Experts of a small language model.
Training: a variant of Adam for the experts, 9697 steps.
Below are experts of layer 6 (counted from 0) of a mixture-of-experts language model. Rows are named router (the router's row for the expert), gate (a neuron's input weights, with its number), up (a neuron's input weights, with its number), down (a neuron's output weights, with its number) and show model dimensions 256-383. Each number is 128 + 32 x the weight over its row's rms, rounded and kept within 0 to 255. Numbers have three digits each.
After each expert's rows: a language model's description of what the expert responds to; "raises" lists some tokens whose logits its average output raises strongly, later layers aside. This comes from a sample of Wikipedia text that the model never trained on.

# expert 63
router:120115131164098152128048105138106141089130155092132192166122119186113063116054144127132136088090150134116130120159094152171117129111110120097095141101109155134156157136170080083154084161163133126095131156148174181148147132131035132115085166118114125083077115132101175086101106081143129162138137149205097128129125159150060177128118131146147148110123124134126196174140092169162138141163
gate4:136116105169102137181108091143102141076077109136147126130179096146171131130121103115157124167135122116162111104128169095147145155134084179164156120090180178134134174150092160180150101070109131145132105120134110061037083050081094113067127161126131171094198119206143111168139147087173112174156140149096118133117121070104125077155126154121127176187142104111123106121166097208167121128117
up4:113156150135120110197131102125136153128109150160118126089123092144116115182052138141142103125093108106156100143119107129082070163115091160070139110175129100158225127106131129140106110130151146128129164144086123122136171100062126067125161140121117080165120102181162076149125178118202079113198077141091109150124164187134097116171165101107165110107176153144125068153128173103126109153075
down4:100079113163137063149047140111148121109161109104091083099080088164110101134128162189157144127093150095151172079060160142130088095134092080141128151160069166097104129129162116156134153163069106115062114142095104115145097087157153134112121099134124076126127126168182151138119072081122132113124126109123143120115135118070143103120114155087223169102122115183136164085118154058119161128093
What it handles: Fragments of common words. Middle word pieces and short words such as id, ag, ack, back, film, list, number, often in headings and list tables.
raises: "ing", " of", "ed", "en"

# expert 6
router:113080184175112146130120094115126125118122149055059155093133166168134101108094094092099140113111128063093170181171034147167202121150119095169125101110154178118194165129121134040147112088115140085125089143109160178157171195101128157125156179135093118059149122115110147111133089084126135129148091152131100132139134133118065127091120136116138155075131092141144141149137119163103117130163
gate3:085085131111105117138060086121096132093088090151132140185137145121143116136105135147176160162131138146195059152109157118106123133186092159144215106136190117157162113169089132141107100122089127142160127121156154089155154098078049124104084118139188047165129147142090112152169046152132113146106175135131123152162114108115121135162137126117226153106116165156155139146091116124126111148177
up3:159151145144160109194146154153120091114157157074117135087121131063073161147115151107145125122096110121138151139147084136128119101158109139135146106088089138132116171091145084123198134150140134071103133121133143137158145137125190119132169148194066131100103106164163084129111084114106154159143115152185084142196142099104154155144142069096131026040132088188099175090116112109082133159099
down3:166130124113127076069070109157154126173110064124153112082125132129157036087070109121049148135178153134108130120138123136248072126126117089108121148172103132190124152078137104155137146090162132116107165144158097085169077098145122199144106118130151074158142114097089116082106108073127136129162141100117157079113129166078165142095167142139092150079128165142136134135138141162098129163156
What it handles: Compass and comparative pieces. Compass words and place-name starts like North, South, New, United, and mid-word pieces -er, -ar, -est, as in Defender, limestone.
raises: "c", "f", "–"

# expert 19
router:087078141148101147079104038130111110115111149101104220139169167144148107086047177114134216108114166078120147142136131148213171140129122137096124164121135111121172148083100126054121091114219149129111142158094152134149155178090096142115118145144097111059130130144132153124097073104138151143130132123142125110140134131133084159080143150092139108104125108123103163166141038193128111115153
gate4:083127124217092142132119098122135095121131149091113106152178135149094126224127090191091115132120058179135137133138089201122142149191122155079131108117089122159137076156096149155209134185151133079129084103095114130133125170098141151131124139035106101116103101110136080103117163082169117178172196125136123141176139106112136085086122106110099148108176079121054163170148127154104135136175
up4:079096061164111126104127133117089051130102130089116092122130124076098119206134135224106108110135081121174153122128131191147165150123097152103082115122103107122159117117110178091182119179162086152124141128083136120146045148146155141125120128156098149103148136172129135121122136145173109137113195139113129099162145104109142077064116170130104115062171112101163117147102111128144130148186
down4:109126171161107130123134122153060154057146102146138117166140163056146139134182108071100146141106075172103134164173195169116066109157168136157115121109125162100146095164098107142103103175147103116144149169091144189111159097067090132123129078165110151146150141149079208114137139140102090180148199185098150125149169119175114138120180153085094122123117173140131126083170141146103155130073
What it handles: Numbers in codes and lists. Number tokens in codes, dates, measurements and statistics, such as ISO 3166, 100 m backstroke, September 17, 1 draw.
raises: ".", ",", "–", " |", ".\n\n", "th"

# expert 1
router:101110130166118113111154032131114125103125164099074255114184112174124046102055151123153213116141142089139120136185089127200118136133116127116117189100142143110131146114121096068120076114202132122151116123118147155166155172115130143135126163125084109080128125074124150138094116160133142127143125122135143178142125137149076155101142138139149196117149086170124114145132171169120101113166
gate4:141135145130103120129121114163158154124070167115137153187168114233169121099107156141184083140128054159173156140055170116147104090082152144177154126151128142112122065151153152196126116086148108143082165109129154128156135148119142113097156170136114175081147126117157152114165150142079104143153101139086078096145136097193085074126143179164137151101179124110105068161157114141126157125124
up4:118106150119137074124122147094151118105123187057125077171132099124101158170153144123129109197186131137132097168115122147106139128115131127101132151108152126109100102104132106138124138111121032145073167118107121134153109125174175186112149103148131125162106120193166134081098148142126147098109150166154096078146136116174180124170154115119118131113125108094151159079124121085115115087139
down4:105150084130063179168112196118111098151135094186044128178118121105121196106119159139142090145139085161136079133151141131023079107114149165161123155113130162137181148174090118060163151145182149169178063170131125151160131169173055153119129128083163090088149158115062161156170112133133137122113057149083118170182194146165096148142113105153154134121128123202097156123128145162145076110134
What it handles: Space before numbers. Plain space tokens after colons, pipes or commas that come right before a number, as in infobox fields, table cells and years (Postcode: 4873, | 926).
raises: "10", "20", "15", "1", "200", "2"

# expert 48
router:104134140135110114079125058132102123140115147094100207128149208162126025066045183113118184109101096026164116140166081170161119148170125083046152107074146148154105144115122065053128117123140154113139131183193118145113148163107121160097098185082105124085123124090131135109130137094145121111158094142075145110115108126135102147103166148106120130132124098154119142125145127193176111112115
gate3:147128098139140109179104082137124123156132160081102133079129104089130117120120149145102131127081108082174108133123123111140102113124138148134118162165179134144154175112118116096103071192136157125171152139119158095200091142158096159136195094146100092120093071099101116157102099174135108100096131147145174109152129125093090142101195070082165124092099122164103086107118113116122215092144
up3:128147083120094142101120121094189105109112130162091114129099119056152137114121114175060123070180122134142069211089129142146137226126105165086108112140147133143133140110142114103144159155134113149161130140133182124139123176124138121149118114065188112143119096147103093110217121093102135194179140129090189152114151187138112156124160108113161120075144144164178144118111138213103140152149
down3:133135091079156096124124118104165106088106082128149137150056128121120115073136134134154144196097107185145148097140154112092129140182102174102126093141133093168113057058101170123112121164095154139138117141138113122154161095173170123123081109147140166116106083157125125136104149156154147165229150116114123134069157079132098106117111070171167093105140160153107079185118162160173109180085
What it handles: Word-initial ch and t. Opening pieces such as t, Ch, ch, met, Med, within words like Masters, choices, methane, mostly in sports and election tables.
raises: "all", "ic", "a", "al", "ry", "ill"